config.yaml
n_layer: 11
d_model: 256
n_experts: 40
experts_per_token: 4
d_expert: 64
d_shared_expert: 64
activation: "swiglu"
moe_layers: [1, 2, 3, 4, 5, 6, 7, 8, 9, 10]
router_score: "sigmoid"
normalize_top_k: true
routed_scale: 2.0
balance_loss: 0.00118
balance_bias: true
init_std_router: 0.0239
lr_router: 0.00182
n_head: 4
n_kv_head: 4
head_dim: 64
vocab_size: 8192
norm: "rmsnorm"
norm_place: "pre"
norm_eps: 1e-06
positions: "learned"
qk_norm: false
attn_scale: 0.125
tie_embeddings: true
parallel_block: false
init: "uniform"
init_std_qkv: 0.0312
init_std_o: 0.0
init_std_up: 0.0312
init_std_down: 0.0
optimizer: "muon_variant"
lr: 0.00991
lr_mult_o: 1.5
beta1: 0.93
lr_head: 0.00876
grad_clip: 2.0
warmup_steps: 200
schedule: "wsd"
decay_fraction: 0.632
decay_shape: "linear"
final_lr_fraction: 0.05
batch_tokens: 131072
seq_len: 512
doc_mask: true
train_tokens: 704200000
steps: 5373
dataset: "wikipedia_en"
Below are experts of layer 3 (counted from 0) of a mixture-of-experts language model. Rows are named router (the router's row for the expert), down (a neuron's output weights, with its number) and show model dimensions 128-255. Each number is 500 + 25 x the weight over its row's rms, rounded and kept within 0 to 999. Numbers have three digits each.
After each expert's rows: a language model's description of what the expert responds to. This comes from a sample of Wikipedia text that the model never trained on.

# expert 7
router:492540527485476550491465489478478508495502479494476491460493516494516484529529504580528494521474510492468505494489436528514478458503515525497493468589465459588516507482540506504516515521539515495491494507503468550491489484514474496501505506485492458475501477509527510509465489499486495513483557512511515512497548495503492495496487457522511489511529516512476503478499480466505494483490
down0:521450531467506502489477482461486474562522484510489497480496494481473467491474514537497522481541537506506458475490512512477520500439455511484483510481476493550522561481472498485500476479493493488465489482497510506481483493513501488478504499472465491461510500511542522526491535545495531540518501503497478512526465486485513506476441510483470508490470478547524541514476496439536496468512
down1:490481491491496517548504470534514468520543477506486518488478511498515508512496472505509503461504518488469463494492506482465495515517507493483514530506498492492552511533499451479496481507525528484591513498504503506499467537547501534505514501531529508530497510479454514461500514517529502507524468497472485492537492423511506525523524525508482464503516447543470530474494482550518470485482
down2:476492527512513467502477471490538474521489492504479501481535527503476514497497504502512527508530476519530448451519518494471509449487503459483539499514460515481523462534488522518505500480509513481500523476515486543501451515486480511520510489482480530511588500487459505496521508457514522507466515501517472511495516466504527493500507511491498499514510544500543536525543457525428492545534
down3:475484466499488498506547509499448516558508502486540518454451479538459481455475478503481493485449471501436476510490511482448495517528471468472530494510485537493499511497505498498531501469484490495566518451486497545477496503495476517514487495484538493544516489457509514496536481504454511531489524506450457506500499489487509532473467482494476526525499486506515553475519509502493490545509
down4:522496538480551494511537472472483505481470524478560520513531485510503460525470510522532550511500515488455490486543487500513493499523484530509556532483509478474463459494495449520501511533531516504493477545518438497511467510516509488521480526514521478480527489516503520511521542486494535505456491484486483518498502477493488489475529492483506521502470479538466453519531471505486522496533
down5:492513456489497507502458491462503534533458493521472485534467515484475519461489510506530526478519501528498464494528512517504490493518512480517461506499473531524536503520472491561500503501480466551465511496518492490514505439504577521519518505488513518500507466463482535500509509454501533499466481530504514501513506493530488509519514503525475502498456499450497512441552455496463498498523
down6:525454538496479524500519475559502508497513529495492487507515507464500510474492508446513509490498493473507503505514518515449466496454540488512476483479515488430534521487496460473487503446492487476477531497493529483494524503468495549512499530462479490521509541485506447446529506526485499515560556510518487486501492448478531499524503490508511520525526467501472507512501461477485513516466
What it handles: Individual digit tokens inside years, scores, dates and statistics, often in tables, such as 2'0'26, 198'5', 29,4'7'5.

# expert 2
router:480543513470454516480504486498460496496502519469516494458513489512530534538494482503495503480552490493513459474481467480507448543480488504483512511524553472515481516487504510512503546522513538499494468485490464504494530542538531509475541503507477443492490493485514529517469516487516505505497476560506477505488506523451547511489513442507538481532488535520499565481490479510535511499481
down0:494448518510456516486508527498546473517545492520486486497466499551522488516569511473519476477503564490506487481497493490586513493511485540489559468509496518480483500490496478473481538487498496522490526446564509480483477509512499472477503495517518514513516488508501449495441511491505482504514488544504550468547482506502476454505518537513498525533472516510504474496517497485477506467515
down1:460463499524500503499507487500482517495529485530507530515494487508500532499508477475522452474459506528469491486504496509542492512498477522530490454493483500517505505451482542476467470426500463480501511484458483492459481452489493488501515519471492494481501496485514514492519462499498508477506505565531515460537503534479512506448504535479486482502474522479523517491503476485519489492457
down2:530486508456491486487485526485487478530506517502516491469515487492533498510506528463499533499518523476487553483476476516473485474500521450510464504494496520492535490481496489462519515509449502520503505513491528480439504433484482545489485478510494458480484492469539483474497479504484446506558519535466458516475507466481502544509480472499517480548504509497525516530547466478515539510502
down3:516517515519506482496523500478543518517524499512494483470466501445486460491543461474512472503469498475513469527564503494463559454502512485511446548528531504490475502485526461489494519423477481501538484472467459528522518493458504503494517499487507508525486488510524537502525506528466521534545473489473517478509478534483518500471501493478507473465459514514505507517527526496477464496466
down4:497482523543541488483557482530496485467517471435509495461479518467531519465503506474505492501456548496496492503477480513522457462500519509510511522494514522505455505530561508498474492493486533506493494513499522487524547476517497536524498528527490501508486524466531491479503523503483532542485504488508500511484528487444531486475517517496440538486512493527492529522497498530484523550501
down5:509504509476462517524537491485548504502498529512522493502549523528509477468523566495542489539462509552501541492532511525493559496493514472508510464482480516498518494487523506489508468496524484438517529517520535480483475517456471540505414532467460504473479467494507517505466523471467493502482494481486514521502492548484488498500501450522532528475479542474508495482521482479528473477483
down6:500466503489532478480494486545502479546475489503505488446522464493495499492524542507507508511510410495501516464420498462475488501509495525513554546519525525502492498420472514479527513516519496505539551522508470550521510497467501478502486513486479495486541498533505492472546500529484514479471516496506488513532491512467487478489492476493466510518490511536495516484512513508447475499492
What it handles: Words in biography section headings and narratives, like career, Biography, family, plus years and pronouns such as his, he.

# expert 20
router:479538517498464555528516491522488466480517458469475513450483530535503509551515521500534536484516515520497487470489479503493538511491483475494512475510490491555471494472508503531511529496510499499468495509508463487491495451517451516491532497515492476506484462495532511523534511471457516473496469471520519516468498509454487518526517453505493492516537509498495476504506466511497536494473
down0:521476474510496544501479507512563512478536486493503532475485500505521513521521479505487438511490498502455513493482516486515480538519465488479500495524503493552498511512523546523511527506532521484492521479452512509493455474483516517532518492513496485542490515533509506519495497508540487540435500497544510508477489517513478516521528493530496472518511491473492450528476520484467520525512
down1:452535503542491500484459524518527498551515503541455513510531473462452489512482474492476533506512518467501484494474468498516501486512514511473500520500493520478509539465526503509538502514511520539518460504490481475515487546510503511520470503517502518463532523508476538475479499535509506482507449512476467504515457519481501467488540529536511535479514519455548520403503513510463464473500
down2:526509532479531518502471496480505532517514554511556491530532483493514522529535504459541514482474536472481503532502485488535438503471507439542516515499517507483503534499488510506466516508480532493516485482523522506493462505480469500520480492525530503475503489556472474533514498520493520527422485518489508531477516479488502464506554487487486492528513488547530481485536528531490508472496
down3:496472480436484508485521461520508528530475499528475524478519537516470495467491528522522510508509516534485487499490523504496478461502462548524499520476524486511523494520496502503511515548506555489477562504517440478507531499507517501493492510470492548513482478542517504511513498512480528524520480471501472486519559504510476507545483459504515478535495482505469488473497508415482477446508
down4:546500426498526532453483470524505504538477533493528503505505523472536520517526532500466487483462502516538537516518511476500502514502497501496484469487484470520514510487495475517514491513489481525503470514526536508463494503470489432497491528480494519500525482498515509505525509463469528502530487542465498497493508511518483473479507515516512509517470540513516464508500477473505492505463
down5:506502482486540530515535524485461540481481481491537501483484483533515466506461458500495500506490512523511524541488484494494501511504554535515474472475531498546518551516543487501523484482526526534504465522498485481439478522453499508478498510539500544496428528522471502523550516526490489519497459497500545467507496515476496517498466476517526522517483502513476482531501507450570488502480
down6:480505507491509492503535516491530504525537465478532517485521450520565514518471544541490523505493496465489491458429552541527525513508514492491504459474493477507507493546503497497539503476520534524472503460492502505539498503537490532522490488501495483512484477479502515535486467495507525471500496516502548554525440498522498475559534512463532505499471492517523515464485466503475521514483
What it handles: Single digits inside numbers in stats tables, times, dates and populations, plus census words like couples, households, age, living.

# expert 39
router:447516522507470522554462462489445505509466461540474527445507526480513449508482526498502494473527508521491498520533486516489489503503502543524541454532455499554474474516513512493506513500510508507504487548546478520514494512510494543476522484514500505494487503504492521503519510498468473519487502500494526501535508487507509510505484485498533496513494539549494536510482510484513495527459
down0:512483467502460503457474451514500463535516508494481486528474517452518543480479494539490478492494465489517497518441475471471515499511530519491463514493521528519478516511492546546505465538485529472476504507488503464523538488530507513527435497462495504494528549525530434455499540503523510490489537454507478501479503492499529503547499482525491513500504487482511483489497539472504486514486
down1:495527445551462455507534466509517505513516479489477477538468447500530493537448500548529520475485525519460493521498468512508453532470507518516507489485479459461502497467512495496522506488496499529517491474517478503495505487496475497502516493511484515504526512483532501515474543499500499509474516453485475493505475503460494448496521522514526462477523481491500509489515506527473504491530
down2:520503566487477482534419464512527512501512500535497444483519495477494485536525508525504452475495491465472504458548524487528511516509479503521500475513492474524484500476463513493511507439516495495516455473486536491510505528483486486485492470475487526467491455484503538495489508512489494499504495496502522507514515500518463492478490528461526529517537508494530525507501475492484470492510
down3:477424497535499521482519489514521489441486527527520503495524488448525482504508497508456506493561470495486492470476486462500521551485529508498507529500519509472482481568501462510480501501477520512461508532486471538537485522469525478530537492511511439486490545544507503494515544457509487475444469538504488488472464477484466463515472481552536501451514479548501491499502527454484533512501
down4:495511522497571506503528503486515536513429466536484528491455487481476458508504479459496527503507528522539508503537522478539515551509539529499535473508498442503489542515472519547493525497458499499493486492517526505466511515480527524505486462485464514491516486509506497506467461516470525509498533514525530460479499524522480502503551507477462487479457505535535491491465504470514535513508
down5:515496559513516484500463532526463526517483521528535491540515493532504533497478468547491489475519531479501520536503473503495525462492505491538483498519500529481444531489519512510491498526492510534562456478497485475476534518506497454487544501486506498488493491531509517502482480550512481484470522490494463528494517486484497470473518463481512493538503540538526463512481537472459463528497
down6:479474483502503492516511550506458467513454465472476519479514470512470488475510496511477499528508467506483488499510514511490506522457480501490491495478471489508510504472457477481473550506514496512463541490500539487464495508469485471499532480439528499503443499495512522484477508507487508546509536491502507507496528479475456533472498500470497437494510502541468535499479486495501504522466
What it handles: Articles, determiners and pronouns starting noun phrases or sentences, such as the, a, This, its, it, their.

# expert 21
router:489499511463491564538528517504458479511528477476540497468478535537535473527482502512501525474503555515504504459475502501491499532470491526498452450539500458539488525516553538562526531460530534489482482488515533509478534503497530520511499469506501507502478482495542506507470515533491533469510471522526533466492527531463534513462487482499526505512549480508471541518486445459566506507493
down0:512519461505506494524508541473458505483519516486451514491468500506524465509538505501485439476455522460484481525502522500519513509492485521539526542506506489456520510489489526535473515492532505479522484515498515482541525473495538520480520521488510536495510502531516465491487497509529482521509477526475513492481572496493509510528527510493527504487488512463490477443481495533513487519504
down1:534455514483554514514508517542487493497485526493491504479519480503525497515446526515540522524544509517474476482522511504513521496515507498532497463510492513536501508477491489520481550466503459508493486495505472511555508505486551548555470507456534546477474529458512500474482516505515508487524487503562518496494488506482479535474487506515471443465509488461474491494464511513529501496505
down2:476493483492527559496536533516547476494483544491509469548495493513540517516484531513501518500488489502475582499517527510492496488495526513503516476496487501482514509469477492518496525486522497486508481502507498498457435499489530533538489510469534481487517523439513482509524503529489503489482508504499531493478517514484447498434511505494494510506516483524493548495519481501538495496562
down3:486511483507484504476498479498494533473532481478478564503474462506499467458494503487476503525475520473495569482504496503506494471496475519528528489477452493483495480521496507524480529489515469500486481515536485540485471510493528530473537477490532506469463484481511494464485511519459511529495498497523516522485520492504512508508521501462474529461509492491532473465542528461475532496524
down4:463557507534499472521528507433461491491485465509517515512521507456505483514469481522496508527508521491467531515502481529497510473466489442581520488494543554521507501496546487533512514500530503508498521542477493468505491547472490540503486536500520470489460490516545513528458475495455495500498530523520475531495505512532485484484514489502463488470473473485543543508444480526465479506503
down5:477481482525479482497469487481513457514515515512533457474501457432479498496551496479492522493491516514528530476513521466436491504568492474506469483455489468482482492475479498513510465510489506503474472501520491514451512503537505510495538518480523473525508474518506478502534523519517504496518530478515504483539519530473529526522524450497477482518512525551512498519439482471505526510498
down6:534521546488563512519479499468488541516479504532527436532482493513447458488530512501487523508514456489511459462508470478464514528510523498512503512464476459518533512451511493492516516500467475504514472550517480506486513484540468540499497479484481504499482502486478481496470506482524477487510491503488462523430484495489521460522512476497546482471521504494513512506525498545455492521451
What it handles: Line breaks and the first token of a new line in tables, lists, headings and taxoboxes, such as |, ==, -.

# expert 9
router:479539525461498569512519522537469447515479485503525530484524494547534535529512513506533548480491514507504528485532453518494502493527488503501479447519490475502474499508517529501519523455508562509485507512516456524489494496463471496466528504494515488517473497486497481501516502515479540468477508497517467509519536521490543510483479472497475493548512509500472496545523496516508542497447
down0:498523486482493533482539478475489483532447534483508494487505511483524550511537495519481556495498473475536520466561476494486483478502514484504544473520511468505485508475500513520493475498484482546489519509471468489465452547490469480491498536466504470558506522492481494525468564530510522532473497457528486561501474512477556449479472519510497509505517519504481498527477496522513515543514
down1:452501493482501499524473503518500487524483505527526502507498516531517422545503493484479502528495519508534457514497499473499487508469476485510506462496499473509466501510527481521472545536499511547548502520483534523543496490490521466484486511510510526495458503511499496565459515541510535505500513548513545546514488517523523473468519539519498475498500472519541530548470508519495490522491
down2:517482483506539516495512504499466514480486476504521478527493477438515489553478491446537490487508499511512508485527465500513511456502465494473513497534480558501515487461502481546471513522519477488514441522507508490479526525521480528528534488518459532540487486469522470501539518490541508500520507490489513501508555490506507510503489492486515519513544466544507484506486481514487552476471
down3:514540514488486481525540533500499539490539477490511490499529493490515507498516499458493532510442525512503489517514516505481483470465471484441496529498524489471516520528516492498550476454501504521501479488475495537518493512510493495478507481479508508508478522498471524496491496480454536514450501554547506517457518512532479517501492462519471506498471516504512510471470491522463498478520
down4:511489511519487458492523482507474515473499474470506524494487490499482423501489520504488487509482532505512502509484542509498480520479469509521498497465497531527512489455529512497470494487570464515497461531487523504459544561489519512500486502510501539523504478436489512503493512505486501493515476486515508549482560506500495460517506497523555519455550446486509510498476462479545482505535
down5:476540514492545479496505475489462475507446505530499478506497465454464553456470475525491545498492438513492534503501511497521493498499484510472480489472516471468489464514521504518459517520507496485500486483506558499501535521525510496497491509551446514493489500518471471501543484533508525473499492522556548493470500502532560523468455499495496507506483528514539466484480505463486494494535
down6:528536489464491508469513476497499516491493463470520541487480534502518499516513481512508471538523458523473422485505486469522514525472504488478509504563495512504456500519525529508475507517485471524507526494487477476477482473497496489477486500517531475509509490531512480513525513519447475510518480516502510510473480483558506542499492527487507503469471491523470492475494524509480496490518
What it handles: Pipe separators and country codes or names in sports results tables, such as ITA, ARG, USA, Italy.

# expert 4
router:480495528502484527500535514504475497490488460494535529508517518514532464528468524490502507486515469498480505505541503527490469506465493537511520453524475500563479489491549525475465515479520545493513462511518515514449494518493508537506497509480541468497479489502505491500499571489494520515471493486495498518518556530478495462490512481517494518532503487487481482480474477456520519524470
down0:518476519515512517531522501515485485461498503489522530535462547482532506543470512495506492491520517469496504469557520503484493512468520495519544473466520539438515504518534533518484490510481519534507502542470487525531485492438539499549508492500502487501474467495511488489516470481499486483469526520465491495518491459516527523518493505520518500503521531488503501523495475487475466526455
down1:454463557490530509499471506531513525503464524510534512495561499506444478480507491477520495463487484499489462541497471495520514504521496544465488536484500505508472479518478493472542486473492538510457508489503432500488505463495496511501536495486544500527501508520485540507520538494510487533535514478473499513492486510483550497503445517536470451515472514489510499494488481478498536488478
down2:501482526486500540524464488480507458512515473538488487505484506519487471503516497502462567491495517448480528482511490511492520558458536521454496486480533537515479507471480461496481488495521513462512492476496485501493480528531465481500526489527527508503492487494559516479508480508496449436494492507511493545519495520516512514515517492512556489540493497513502521479503503476525497458484
down3:511508486520526499513504501479463482478516553527504489470515514469494470536492520489483510448507505527527491485501495502501476517522507473502467463467536498483510496518494516501521506512549552493468511464510489509507485505519537476508523538501482514473491516504495484521480491477493461489490483497482477544498485502437479535491489531463528465531554482549496454457541512460508500487459
down4:446471526531508482521485486543486516468484533500517494495520492518488519505536534506439463491537445537523494495518514462459483498485515490518509494512503537504439532526555485459543480454478539494498494495514502484496487507489530502515505504455506472492553541495550487531506532499504500506489469499514494499498478492470457496549461501515507490471483549539521508497476505502472508527521
down5:483475478524547526498527466466493495493526500473559459489488505491484541477496457482468553489452477527530447510470497497524479456474497486490525505470477465517490525503507508495566517502508491491501479499491527530525500556489524487522508496506462505473518527517500524496524527507484483503509479442492447502474431473490470525509489503520454507514471499480471509503496507514478490531524
down6:517509491471509508520486503555517509429492558497477505543508477501493491518502505533433527477524502511488505491480504465470540481486511504495537567492530500458470556477481504464519482538474500506480486545506476463474491474492494511539497481513469481454468524522551507514463544463516500455527448488475510502521470512488483492506476506457502519497465445471499489487479508462515484503537
What it handles: Main verbs right after a subject, such as was, is, were, has, featured, plus line breaks and pipes in sports tables and season summaries.

# expert 30
router:456516529513499499464502522503471454526477481502540502516462473469532508547525465518492527486502524492497477487503479543484507523529474519530488484522491494529474508474525532534533532479507521535506475530500466513549510513511453532499537514513481474495489482501551515481480514473462513484479484483518489499533512517481522535529475499475518499509523514493457508497447426478494518472447
down0:497517485469512520479508491452461508458526498495447497483547526512478495496484519506478539479485465493520457504481538523489470498465511501515476504492494524518530513499500530463470486495451498504505509470500486508461515534500501516497486505525487479498530473506554482519538535498511511535514490475467478509502515491492529515500478452516497485477545479496522546483532494508455516480505
down1:513552496473482494473505461516508498513526469526493498498486549502508504488527481449492458485501585452506492540444431486510503493515498475473485515506551483515488529450510445486520498488493503504498485511515493522468498456505532537532490540516531513441532480525492482466512443516518507514491514497481515492486461480469487501503517511497459487494496505484534501495515479475483503502523
down2:489525482487503472494482522508509500502512454497520524494516494478511493504476501494507510499505543462510519516499474522509521513512479555515487480498486517462528558532518501510521520535486490491463497545480520477548484530509520525460513456452505503468514462527514506481522488523504473495468473457530486454556514516509494537543484528478533531515563503472522501471530456490482509522499
down3:550487533502505499491531514545513518481525487467521475498483482528490507526502495538533529511524495460505505421488483500527501448570482500519552503498459485474507510511520501510520512497488520544524486522506502541530468491479487462499482516497498460491508511512517473504503510487489484514491494511514481488515522490532487469489519532575503456476497499459514464429498506485503465514522
down4:499524478487515514475438472526492440518526498490486512451502545482474507518489456487532458493472516475494495524459466512503496521509483547473476466496457524535471512529534476482474522478507523473492509498461518466460514507536487503488501504529538479497504500537496530509495461496521461495496460520496487508488522497478463510511495520510483470481468512526503494483509528489498508521538
down5:478473473458503524502539506496503490500435487503509477547534457473487509490498478467509441487509497505487473518536523481521488496511506472491510509540481492490501490457504488532486519467541533501532482489447492482541483487488478505535523513470474480479445484519488482496476495506515455462498501510503527505510499514462488470510557529508512507472476478492523536494487469495510498541487
down6:523510447476543516468532477516516517530509488442491491481563528479510490510494543510482479500530494484512493528474429484544480532508476501503477498499515472514484514474466500476558504512538492503490534506505454493456474532440522495521515527494493491497533504502486517502511474498507515504481493515514507463561492479475500531476528468528462469566468498457466506490483475493483493486531
What it handles: Opening syllables of ordinary and technical words after articles, such as car, arch, cor, inter, Mar, carbon.

# expert 14
router:484520519498534560502517550507491460515493470541552490471525514518525510527496501482509510489510505534499529529542491518474495499551484515480520440531524481503485469491512526481549518415492543515522523524521452517462478509477478491475554506513506488506466458485456463508520538497525539487491495531522446530545535525488526482486519493494488544514508486492471517497494498453499528496462
down0:471495515469554528531555502527458538532509517480516544497489502514501515514479514501544506488462475476457494501474498490482498523509511506497469473530500499528496507505475542461506483495482463500509485525496494435454486500502496529496527488461481501476529546479536526498554538473513511496465482507504496497519509536481504508488479478479450490515494533531513526483498501476528487505471
down1:490526514473471496517514565507478517482513454520494482444501507545509497516503502481524487523495459505524485445467527478537489481503515547480479519503484453472512523556455451500515536484512502498510539469498477530506516501542451479458487496506440536481522492500511496519516505491535512510503492526558498486468523532473543484497451495480474495514496549455484526511505528489485473516494
down2:554509494481523524495485486495502466565506470480489513462470496468510554491493461496470502459483534466514484458503499517527494548448468470473465486501521535475480503538498488499471495503502511542486514480524490551504495472449500530513484493495507482474513530502515482499515471501518533505496527494501519501473487473482460504442537551466497480472499501485515520493510506523490504504474
down3:491510519457513494507491506496509473494487511459468548522459497500559521510502502519519500480487515470505504506517481516482513503478499480527505513520508512464496534516549502536498509456518459523503520477493471504515483517534537505466544527526474496468517546536478498489462533469433495483457531483445536511517496498522480475448442524537473518482530542461470502498488491540479491494521
down4:503513539475458551437460522480519501497524515508513475491518529468497462485512521488514487456453524456461535528492502471487523513537495507496533505487538529490500470468511475466456497473499526506489505506490473466502480500476500525490490504557497497491538536470495492486466522492490525499471456507516481517490513483469503522505497446493485497472496514535513536582483523513530489447492
down5:523546474506463547506517470497519524478487531506451499485490481492480472432503477491468509442532517507528529510469479512403513488473532515460495506493521512466505505504525528507475504507477509530491510438477537489479524503468515508486496526483545548514472553512499492518548474489553504486491490461487478492495484500460508533492476484503518489521488494495504495528470503525509541432463
down6:469489500492495558471505523496491514520523498501501547487481510527519509529486468452480544515490564500489529472534499489509458495510486495535514455500489519489496502545487522535492533464526503487489513513491489467514497519520479522483493451539519471494484510487525519481508505464486474471442476512527456484487491543502492489498465568498446509489501482493520462506496527506479518476532
What it handles: Pipe separators and semicolons in results tables, plus competition outcome verbs like defeated, lost, won, advance.

# expert 19
router:527496540509420513556530526517479507477533506522502473499483503529535493549507489523565488473543551528466532457519475556514518548513516491499537495535459502525485516484521513545552523478510511502522525498514501516490534496512496538511518475523471459504475490491508460502480489500459528496499490501512498490530513480501513476504514466521528477517496502479492510487528483448534566503479
down0:497486513486501446498465505518511442510502490508476477504466491448495438470502516500512502487518508483479471504450488478516499510544549497459533536483487506495523486530470481505556531515468472553487498495505537468508518492526509505547494521508498502494480532515505499514505505503487500483482482466467527487504479468549526453525515508501450508469527519467531508468482497470467459470539
down1:520446494528538459502465465476490511503472473548476499513471511484503547496485523474530531505520492540486471493514501456476475519477503523485531540539499513522502496512517505453500498457483534511462490475511515470547509441514528476479498515462474496552505504514516519490507512474546485498493521474498459478492486486516456485510516489508503486496529530508511508529506502541491543499478
down2:503494488482497478515511532472536464496482491492504492506503515508516529530495458491505529504523477535477504462483507481468485478489488480465466458496523550497491497529517517490530509513529503505507536497520564490510496488444525495483495537544515506495509548505498503541480479517506452492525486450456502471472470530522504442465519486490483503551475529524528568490478484481483499541501
down3:520520490492574468475523540493511479472525549490494524504510466480450472522515512522514523503490513480468454522474463496506502513531526483497506523522497491512467486499494497469481481471505528481510509525486515543476492464476459542512477512494472473535518510503478471512555520505492481507523479478494481525519475534494520491507480525524479499548500507469462485553522459491468564454494
down4:516460445505504468484479521520492509484520526545506495496465511495481468478503530483487503448537497464478539501495504501488513576486508461477502503488490513472477525512516488490459499511500511470484524506472536475506492468513531527508524536493536510474438547501510538509486530494512452509488491498482502473465493481535499506550507490475471492495472478487557526488449480507537557494513
down5:485526443516484531508510517452530552509492499499515511486490464554444487490490506496489519459513477485537498455505496525503478522498501511501485470497518504529525502533470460431508518486469469471483498478515519475466531482484488491468446495503464489489484485517490490508503492474468530507511477506515474561535495518479539480456478468510488508456473469520507519496498510480486455485481
down6:508505532477527495481481502530515521509524499486478494486549495475499534519491501474487547535509493482498482465455525477520519451531498500496522482481468568533514509480511530502451447459501473480467490497542476518522554484514487491453476488512518490495540506512544500489487499514488509521512485482469448480503515520473537487418479516524457537496492495493536493514495486470515523519511
What it handles: Word-final suffixes such as plural s, -ing, -ation, -ment, -ity, plus field names in infobox entries like Running time, Authority.

# expert 22
router:486502527464468501459501525488488473506488516479531441504505530510542562545490533471522490491514532472534476516452489477491491521487547525497473492530524436511462473507510505518537511499530506525515541499521464518509504530490493485522526527506492502510466457496485468480493493531516514467462501506554494520526523507460517507472478456515532494507538500515476498531509509462535505527468
down0:517512490495510509502541510491478535562489495516527429499486554504527538501534531487519489471453541476532454471469539497518488498491484586505522473495471483458492523473510472500514510508475499474526524510477531484532484473534521470505501467491525482478529506518508453514465482475501482468480529460479500497496492515503494461497521483514475533496499476536497508519438524501513472520483
down1:470501486552516452519474495519518496514504525501526493509480531493491500487523502533460476496490522543482475536513486457519525503491483480525516508511457455488494467504533497530516499445499562478525488519508434505495513432532506503517478527495455489494507506497529516531473490523471530528503474490492525472475503514506502548485544505472453522484474528499510495490520484480489505463482
down2:504502498489442502494513478560468519480499523487467520518486486527472468485539546502493489469476526502475514473478500509526493534509507457521453526512527464481512502532457479508466504467469510511484504531486515464516484535461509519506502498490476482485524500472491493479512465545513489497531507547503521499506525519494503515486466522519473513485463430512473452527527534524511500484488
down3:500486492489522497523479522509512545447532493497508461488465505494507490506528517414505473485536490520528496526514487511541490458453513512484523493473518528505487466480473521519542453520510482499471440502504489488512574489507468484488471454491508541503510498528499449493504457467511493530499501529564510499505505508510497506474536525485479499474549465514480458445463494488508495521510
down4:499534464463489470493495487479448522524565497502514515456526499545498523485531522491476464498491489505505448538509503473490538507490540517474496508476466481502487459515430506504492517474497524505480500468510464493494486503498474506523484466500487460470482507475466481532488506519522514486502540469507514512500470491488495492478484492525494473480516469503497511504529482517497522467512
down5:528483538482471438481476541514485477512510485495486512550487498522503483485520501545463486504504478498502494501481525494472496549532525519500502551485479527526501528528525491532478502518486476478508556499500503506510505518572499509475495492562503487515497444509487475514487488519490503434541473493517512465501494504473476477462494467519494505456507468472485508513447556508498490450520
down6:489500486494493468548476462445515478491537485538458501495488519480502471482520519531502553473492537506498518547507527472493535476533558521518489484468469490524488468540521504492509459530513517518541493551483459508505511521503493505511495555513483493489456522487526516555501497504489492520520505532548485504488507498510551478531565501463521484483442475537519538480519494475518478533483
What it handles: Apostrophes in People's and KO'd, and consonant fragments inside words, such as th, st, circ, ster.

# expert 5
router:484508514438505566545483500457453468527526508480532483449499527510530465525490498523501508473521536523468502508468495513518496511486488553475407453534508510522457506505535528545476516492527551503501467519480500516481547535513526522537509469504512495502462479502506514491498526510503509479487475517512536483506514525508509515488503489507534504493515484508464512532471458494555513485468
down0:488489462479517489520500472483521491504469506486504498549527527491514538540516520546500534493482470457489513517498486425517518537525503483471484524497516521506484525517451530515523482508493515493451532455530479518522472478528496464495499479481515504492522495524477510505515495500454480512477539484485522456516482535518514503496528501496519463523478560499518528472490506497460500488503
down1:522513474459466526488498517493489496496478538514501502451502539481476508482448532520467464456518467515522486481462508521538518521479494495502441494521525498523534523479551471532511509510493531515525486483466549522483477470513553485515503468565487528541455502517556476479477491508539503518480468477505500535494559539501513519469495468540480547479503476496506471532471524480480498503454
down2:514552486467528527491520461513463468504500535429542531516493514495478500508506478545503478498482527491479482550498484470495518483495479467474440486538527495478518482499471486495546488490493509476527463516487512559545498521506483530513501498496511472533527540495488514526492546483506471477491469525485478489502485525483509544505523536492475498463505497501500509561503502521509510469534
down3:492478486470494506493492490492535485464482458518519472512482509506519487501489548563485524454502476481458506503485502514514478492480533579502527490520489508521499522503505507525483486468464517549534520525460482497474484474487537506469499519496511497491486530520497499536481531491469511472450458474486486486524494514519488506518468498531506525539500481564530511525463492512532481542477
down4:475550488500492463508473487432517525467532481516485501495480529467506542470501493502507483504525524532476504518459497478507511510520489507477545504474498521523449480529494479536504484494495484503483488489471576506473473501507458471493472503504457517457515496504480481505484507505447525496493505494534531495533484522518558531478515536512477540487509502490525520502532517458501569513555
down5:578476529505557466465492529470499465448495525466526510486501484513527449504554505468553521499491480499485546513450499490503545485516504473490481512473504501432493526493501498478494480487512564510497482511524544502506511478492467485464501462542468514505487519494506490509537522468506478482517532493489504469514498538509481505489490482547502467516484502490465445509491488483519494503537
down6:514478494483502523518533525518470442536503492521489541522538486516521476528471498517465484494501520472498495491492516530499515481485458466502495452500498498510494523490522474493512482513503513505538528506494523492457520497496552525507502477486523540499505503493485509527557520589520493507501509507528498441522491509480512492451498494495532524468503462521520527501486518481524470503486
What it handles: Line breaks, list dashes and hyphens inside compound names in lists and infobox lines, e.g. SPD-fraction, Secretary-General, then, under.